config.toml
num_hidden_layers = 8
hidden_size = 320
experts_per_token = 2
d_shared_expert = 256
lr_router = 0.00139
beta1 = 0.95
Below are experts of layer 4 (counted from 0) of a mixture-of-experts language model. Rows are named router (the router's row for the expert), up (a neuron's input weights, with its number), down (a neuron's output weights, with its number) and show model dimensions 0-159. Each number is 500 + 50 x the weight over its row's rms, rounded and kept within 0 to 999. Numbers have three digits each.
Before each expert's rows: a language model's description of what the expert responds to. This comes from a sample of Wikipedia text that the model never trained on.

# expert 56
Description: Past tense endings. Verb endings ed and ing and auxiliary had in narrative, e.g. last-ed, Led, com-ing; also the ed in Aqu-ed-uct.
router:460464488554640515432501541534473519491518470545478469547448481424396483422426560482482528433545493549490475396539494533497442394594507477422535502452421486582527530498421521580466478483482427498467503554480462513465544574458612521520472476519561499487422453493560543492545433518492560492568504506450451565429515539404518462484540438472494531416450603483451595450530517490505516558527542501490421521575526495485524455452568458479581610482536433494461464500513532451484491516469422
up0:513488460456517562496582638467444498441468559491496525567577560403483527469438491528555515478539541430519444350471600506538407462497534472411434459532449530481539466510513500578527479435436448460520481564428459420531499573536456575514439550492534493607547536479489497563497406506485513541528550393525555493434431597572521516489448466514557423490525576531452575424465364523441426455441485511590430503465573532549496452420496491422516477523505448490503493503471566516418503590498481
down0:501463576579493457452404548433543542537502456493466497560631529479509435505450517473524424545434575592496443459556556509529478534519535620533485374468432532495507494507447420553422519526526469467509525361546469523513428474538528490524548522525538409445497530600395523463410542532472537551476426598495551504544564571497507534527507497528477468521513524602571502443489554457481509622452549504497489496503508527562452490470448454543556442563503495514449552519547637494464428457402504
up1:462484529509555533485522585498452527450442488409537431555550445449430523516530494474483532477546489549539487456518548526508536541460519451486403488553475580435532515504366508568520473447443473529460415518458421561524472544543490496510465549512516533557523410487536488552474460477483535486480549377434459597566558523420508463458505494480515427522499444481520506463451599541513566483517507503460517648468521357418430488406532453498504586560442540516406410512475561524548475495505388
down1:471541501407490503565392482401536566484442424400587585475531552500532449475481481548470496543398422473513533473501592451464517506468430461503399475502615447515527523516560423535523480455426501523507479546498552553492481519530471559516479523517529558563478379457502357536465477432573505483550475434473533478418468454467649541483505470445503551442549546464536527515594457501529484588470495450563470530526494574450480483510509518486487501514492444445495468477503563570531459525492452
up2:548524554483526567408434590499422495476472506518620422613557451470503546460412445499536546403513515540493499532469525594514468481542511531434460507566458492521457555518428519445473449557502519542520488501493453491527497497460564447468602498560470407464482385456514517424495475518497527478583462483486386500468649418355463400449568608428535516581410526401546492514477521446438545487500602504479457561534467519503587532440550493376560522541518478450480470553524452468507508518534445
down2:499599538416532565404463459494471463519493537475464564523554484546385492599542473453540526487496617551463470566415514590434510530503539463463527527516493528470474523535571573445460547466415538507570471434446436613547484467602463434569461537517477512476453536536457565488460381472508495448419475519529484544592559504529492498440509488506502411508512457522411464567503561569494474501530470559485507407560417541549590487406520495422482504492547475580461512430502512492525562527488506
up3:547492548468575566474544542542467547435566491419405439507479463539539466464473545547477550455500555502572557438460526543524523501593461509470498525567490488498532493522487517478455491508515510489432460450615531513516568477463556514446528441433481452438528552440548455506483494485415508557626540518489517537489409541401550487491584446443442589443551502491495477390461458482554495499516426509524401454580580573566547465551564484520453453490441485439504538449578519445537493425479511
down3:545517551456492504560532479463540581507548524454477508474467581521604470530469558456451432503486547537512476438569417518504506512446479444386436497541447479559548469509479462532433566443436562466475512432503418544475503530397433538468498502565556493462401536408443456415483555505474465483474471501610563482531481422503508515492484525484457503542569502538409601600479560544516459438518445471444605491486487523530556529542441566498612586487514529483498549579526556591493551545533529
up4:571498528515584487467534528534474535476387390523594539594537497488548515543465507451428521404391489447545506520388509512524473445512468413462575565468489468545547437482533560482542557596596532575510488459560581482476493447510440503450513510482457561471441502542495490472466475516491480529424548498470555408502395531561468526495496398552465569497498529475453533518551535559565409585477491464518501529470617574494553521509423498550477486523569545537554416530452478548502468411532425
down4:439490452489410552503499537471512476554537430574527502457476478495596578558440518583516528539453378444442449533493513575549497416480434535455462537587543509468531575438434542518554385498442506500509473539580456413496486480548526504519437423419468543500528553530514566444434428453496482538515523462501518515491534518507520422469515464436490519465444563520504578419585457581587487467548570464498378556495428447457424531464459490536540635511510483486514488438522591554541438443559539
up5:488586535488526470435515596540376482481518463558429512505446511463527504530495474531452480589504505508494503478488546420564571481679426477534552467415411458535537508517539506461490544412469514433507505461470479414528501450476456578532483549458463549498381559561553548544642470511465391528465542444532560470457551459541487518526517537534560474452449552493508515496480550447448557518514611421519442492539449464489487555434505562553532543505487476531482472544475479490471486507515468
down5:549492514424487438605471512537506497449538455437488604540535562476537609476415503549493527523474455448472527449560492516502544548457447429553499445412421453559508611486407495539539510446600469481469600422399441580425497399462522448432518467459465450565507471450439494505485542537488468539467506492470510460460519450502514554480413575444541495404513569502467505542496477490502455562484438420474556504534486470561438577493528544463470486519428463559483554564455457520483521520508478

# expert 60
Description: Short syllables in words. Short inner syllables like in, ink, ik and en (shr-in-ks, br-ink, wr-ink-les, Kr-ab-i), plus commas, dashes and number words.
router:490475427527553545418460521520480444474452447503448527488443480483452443504409551515469561489603430591468381494551454497511524518565520445436546482494449544471530583527462537518501394583531450564413476566446441420574609511513566496529496540511559471515502534464524548416482511437435516515519534538448417450480519516380571477578528428424550579432412589440383523390425535561483484587603530499584468515624503458448492412500585427532536587538556453505458454559518590487476453442480430
up1:502475450535502534528465486526522454501571530488571471552418466457490589460425539565453433551461575571489425609561502411503491410467628496498579527485556489552545612526476556505468424497533461466373505456565494445507500503532487448412473501493473501525476442516393474507503452477547524579505440524507486554515503485574511445489472455448443489501493494522471465504520453524586501471560487519508418461562513589460425512618526540473523565469434493427593504450445516487480479461419510
down1:459447454516514547444495386495549535443524557471549485466498498495460517490554537548504429584427527524542477513490504432548455551463480640533534467471590534608504562483433508472484540494465430673406536519549461556475425538468516504473545502464544523649460518496488372503520453567529513526469524426437415497535422552369515580433419480494545495490468456441586486543579473553516466467473491622490541547498467431495436489530454549538471512474454539527551488451509434563557420555438428
up2:461406330546523520442495530524536555467396571527462515533452487524519515499468491452356533440470515560492543531540460552492501483496530499427473532368442569523542534464456483596461455438542419432589545520519493600494535461511442472516539469582450442503597480486422412490452512483553567434451530545464505495407551645444415529507525544368487460442455447469525515484474512410517495439557472525514461563500555482518508475466519487546603519522518514514433487531450527393523496478541460
down2:457585414482586505494596474575500517528549484509506585563507563555404531510451497580460556463442546451462511485440481506504516534588534536544459524468439420502505517495477610398508446537436546513555425527509501421563498503548496500519486445469525516503550558475436497578490506472519536480570459563525494566549541530487475444590411460507452461504462445525465589413490493456546515502529472561447521559480448549380587472516442517533503546477435447503474526523545501427600443485432555
up3:503426435611481495444453495502415512444513560414421462578506510487533439422408517481414525509542549533457427454467398563539524500500525490437488576447469514479468663541493569520519429537375500539492610463487451514537556474502585418477560493476469511448528469328555410482485476454548455463528490525438391508509533501458430453533545522511593453423436615488472503566503583530504570525429533449504507491553460455519483483465508470492486577499508428543422450467567518520535414480530486
down3:643599491509547418489481498595445577421458452480466489550609442458591472557558494510526478473449456458459529554457592520510518548567499495506478504519485369499573549525543539483571493574535583483442484537383520476503537527518604375529487421481508452477471546508437531398416482484494537518464536550541553441480410540595478465549502495501506476572494500512488527507605530431482551521547530459559527544519552444522468499544452538567410536567578502600538566511522435530546465556557516
up4:449535492553484481561522531522468497445434575554427479512560415484508485512560511518415519506496452535479528489553445584578472465505505542552515437463463526592435617520531572570647371453516504413516502477427463460469500473584498499602431480427478516481515522564527553510496454441443456491589455472491529561583478437565524556508509472394553546515498444430493559587459536556480439590491486519477481559548516480556474494592523506587538529541488591488469474437468501520523432478517458
down4:616487555389474521485535500609511567500583484502584544483498506527499503558591511458538531516517542511503512469500600472474440474434533505451424466463505453479501519461545599449396475465546577485479522518555513476454584500461466519461525467516580537491469502492470452503396548428505540390473460429464508460595517421534571482524658438469567584504480475501600467583494455607522450506490556413543531569546516560442476468521508574491437561358469467509552466399544557507462440509473448
up5:500503486541435555407500488427452544477462540533496461465437418493456458480515483456500531458545472553464546517564441528542515530497457508543602465457516542513561553506517514613520543512448448497473557477401502512503482554519573580530497557542503529509504455582486479504516523504448444498507405464487573505497431467427573531454411571503627498518461494458428444499402504510494524548480606417520505389563532556538474442467450511493550507521663507491476508553431479433467453492508415
down5:511514487542469455545450463464571490592520443571552524574513513547475508539573482473436514546468556440465470426417501443472501476516567494459561511520409568437503437571525454589508455415469452649542501527476502534521549459438517540460565551450544470587503515496517463442508461511538555472537519385457452553508537433497443596543486509483413492512529444523556450528541521562479481473471520518390533553564548394558514486510534452491557412465557547504454510467536503498470436464494503
up6:571511437556464524477413569495444493429445537471575533432494556508492429493486466502397543548556532546447532522536396549511462547519474559467465508464528502556583511443511495458437526403456382538390533551484444395538493558503495592566548510457531505486548542534472521493473473515503486447511514479508498555555524515434439529479377527544584508524502452614478445421469423423444501553577426560597460523498481464549610501470431428418499572484563393633439553464518526431464469454574541
down6:450535511485464396476447492561486516489471567533542589483463441458522526510536491564516429504494570493543566438537584504450408553539508494424537491538577515496503423493481480502559470479495494541373539455494456447495540455487487544492579537508577525473445506389545574406418526471497448496406449501598460455564511392486474616513516590523454512426487362572617448503587577441430500542549481530604578571568492532510398459490521504391563535408518526524436421469454541581457539577541522

# expert 58
Description: Pieces of foreign names. Middle letter pieces in transliterated or foreign names, often after B, Kh or S, such as Kh-w-aja, Sheb-z-h, B-ans-agar, Bogotá.
router:500488470597525603443489578532454474440530503521487501610448492417459435502462544476446468432513480556491438421570467572562494476527512461446505529518490413504530507504387577596528457506504448510428439562537431378548593569395540501582472514469533528500516493488537519440516474473535530548515581505427425559513581495425523521508547490518422514458463583479376514474517583499537417522529500445499443539560539543523517382487502414441463532556553432487509501522492481448453381448470449
up10:526504472522527508521444525610502519442522490451500495442474535466479494527464464473507477581509598441532464501506535431482492537635536530397488468523473523438455603562503514643446500485535460490568502492435523514519475563448562530478426563489501510452459485498489438441516510501409499476471489474415593471486514512563488457515513478450533519418513560485466609484525572494415529527521609490609511499471511521452513472371466414446461477495471531561428483459551541527470422603529481
down10:494493516529517489530508510437452522509468496446567593455531345453467580509447441509437449572493531452484467501565531565545450563499480479440569523516568504483563518482466568538559455500534446479591471383509516573517543555496541460614424518552517496486575517477479486479460605552465483468481534495432469481547491509447517457502559527489553466356510414609479505437520555484494454559410450609620451403527491469387461558494490534438535411382540426482416460551582499525407571469529515
up11:565472441609463478547459465522556448522572487398588418519488601445422427451554476542509480540555525438520532532535477588501530518530567542490496489469457560577484544513490485582562436547492456441441525468536580458495463449512468533628555430630465576572597474554545417491539495478461488530485489420501452501501480547442552533454506479527408515583522499433527493493479480508487417504464478464557495462502517538580492507517556443423402513470527472541428462505476428487392478433528453
down11:525504394514512501501442552468486623434443474481522527528470541547522501519520493523453516547465508523558507484492620508588482494421543406553545478606505442481448513478460409447503572470445418487501460508505474439567433534487446557507509610521420404503583552502503612440513585436574610546465569494478492501484584491491435426571493508507650520544460480492498500547511579498443469588563593534611530503370494428473514543553577490458512421506641457561558578501482605469491481493427515
up12:463433493510484603478551487567556457478540525473475438469483579414519470465546486537528583422427446567469480499511528522520443485516546476482531513392497505488561480509402454567498483504512487468480453504486557529496543475458453440503598513464592501523489453425564482435547494475536644504446546519505457533375498558426554533543551491481504422514565516487460542418586490443513435545514501539518403536522486440545598458535451490488456506534529438404447501481511508539494522500532483
down12:593437460552520496597546493536554525505444512536439587466572531473563449512515594443456565478427451560551444471412613474431576510500459583517578425432537451473453494485495583545558573556473554531447500449480588536486540492423500505522400485417574537531498486473606518515536541507557573538388429601477611564417561482508504562569384543461547523524569466352491417520482594432462496533487562519452505478474463528513451429599490453471435449568447475558515470474490498463564538573485524
up13:532492514513486474389486537533524518552536519544530460514499480505522478450446452561532528483457465484429532573585552510493461556555554500444501562485459463516468451484450521481492470520501536492469524536555434507568583534547547481476581477394499407431482465456411595389543499457492612642554464496568452550531518508480497423529564511370486458466477455484498414410481431458579445418439516550486337598523424549553529500532462483462508468454475517528523459470606560397400486527510506
down13:540552517507464453470489418512464505474533475504549437498531443449559579575522526438391455447484514539477545546527510546491501401467522543452535580509450474432529410574557461557614526523462443512459484520509522601585479566569515514594523430519491513475442481507519531502466559380420577508528519454555497540465611541555465474469492440436496515563508521508449478442538563448572442445527431432491498459567600548466560415444524454545547453539427598406509478491483562441461497527501545
up14:468430484562506514404548515548441432411557543537578481572513561490583508459604606543488551427522509499511570552558397539500375477549533513523564373510477494548574489487453516508505540520483363461490472562475437476608530449502507458568539562482460534432492508580532504482514402457508537628532535486424526511485503510574571418464523502480551534541522456487412498552496481620469493470571543465489514431518460411515541413466482434502528444588516443548458599483491513519494486502491485
down14:467505401565497490437497433503481432512523481451518509445431530581484434513537444441575472567448533577574487437580487480471456474507539514570455478511486535538553535469552494526409505491458504491540505576519397550532410475515434492456479478465496537503533453457524491579412410528490562555414494480494524482530501561483559401506540574494538472558406545593457451403514503395511451518427484509565428508397461473477611678564490503454479441485476498529444596507546444606486504479483543
up15:507445560525470570558443525518527536524484456460542483533470469529494569506452567472422503481471600478494471423444447550550420520551462433459489417545539559453557489415448501566457493531510353603433533476484524544552519463495564539465554565564484515453441363512530497416573473484472533467488550530429530520423554502389498512482506430525492495484486575486394521401555564532529491583508487487496547478521422510509432569481417539518482539465541473477523466495494469554408425530472463
down15:520530494509468506514453548578551506500460508521526477560496492531538435396457516469467500556471556498481498453536450494427472514496505477371421512524533550595456455445517462449439506524456463470506472547532512543535550575477504463525440494458526489486453524490465529472546497552553510555578437484551521571482537401422446556497372506526446492439658512486483524551493490441519509352488543557528488455554580416455515470518366418515517499548474544481563534425552567512478511481455470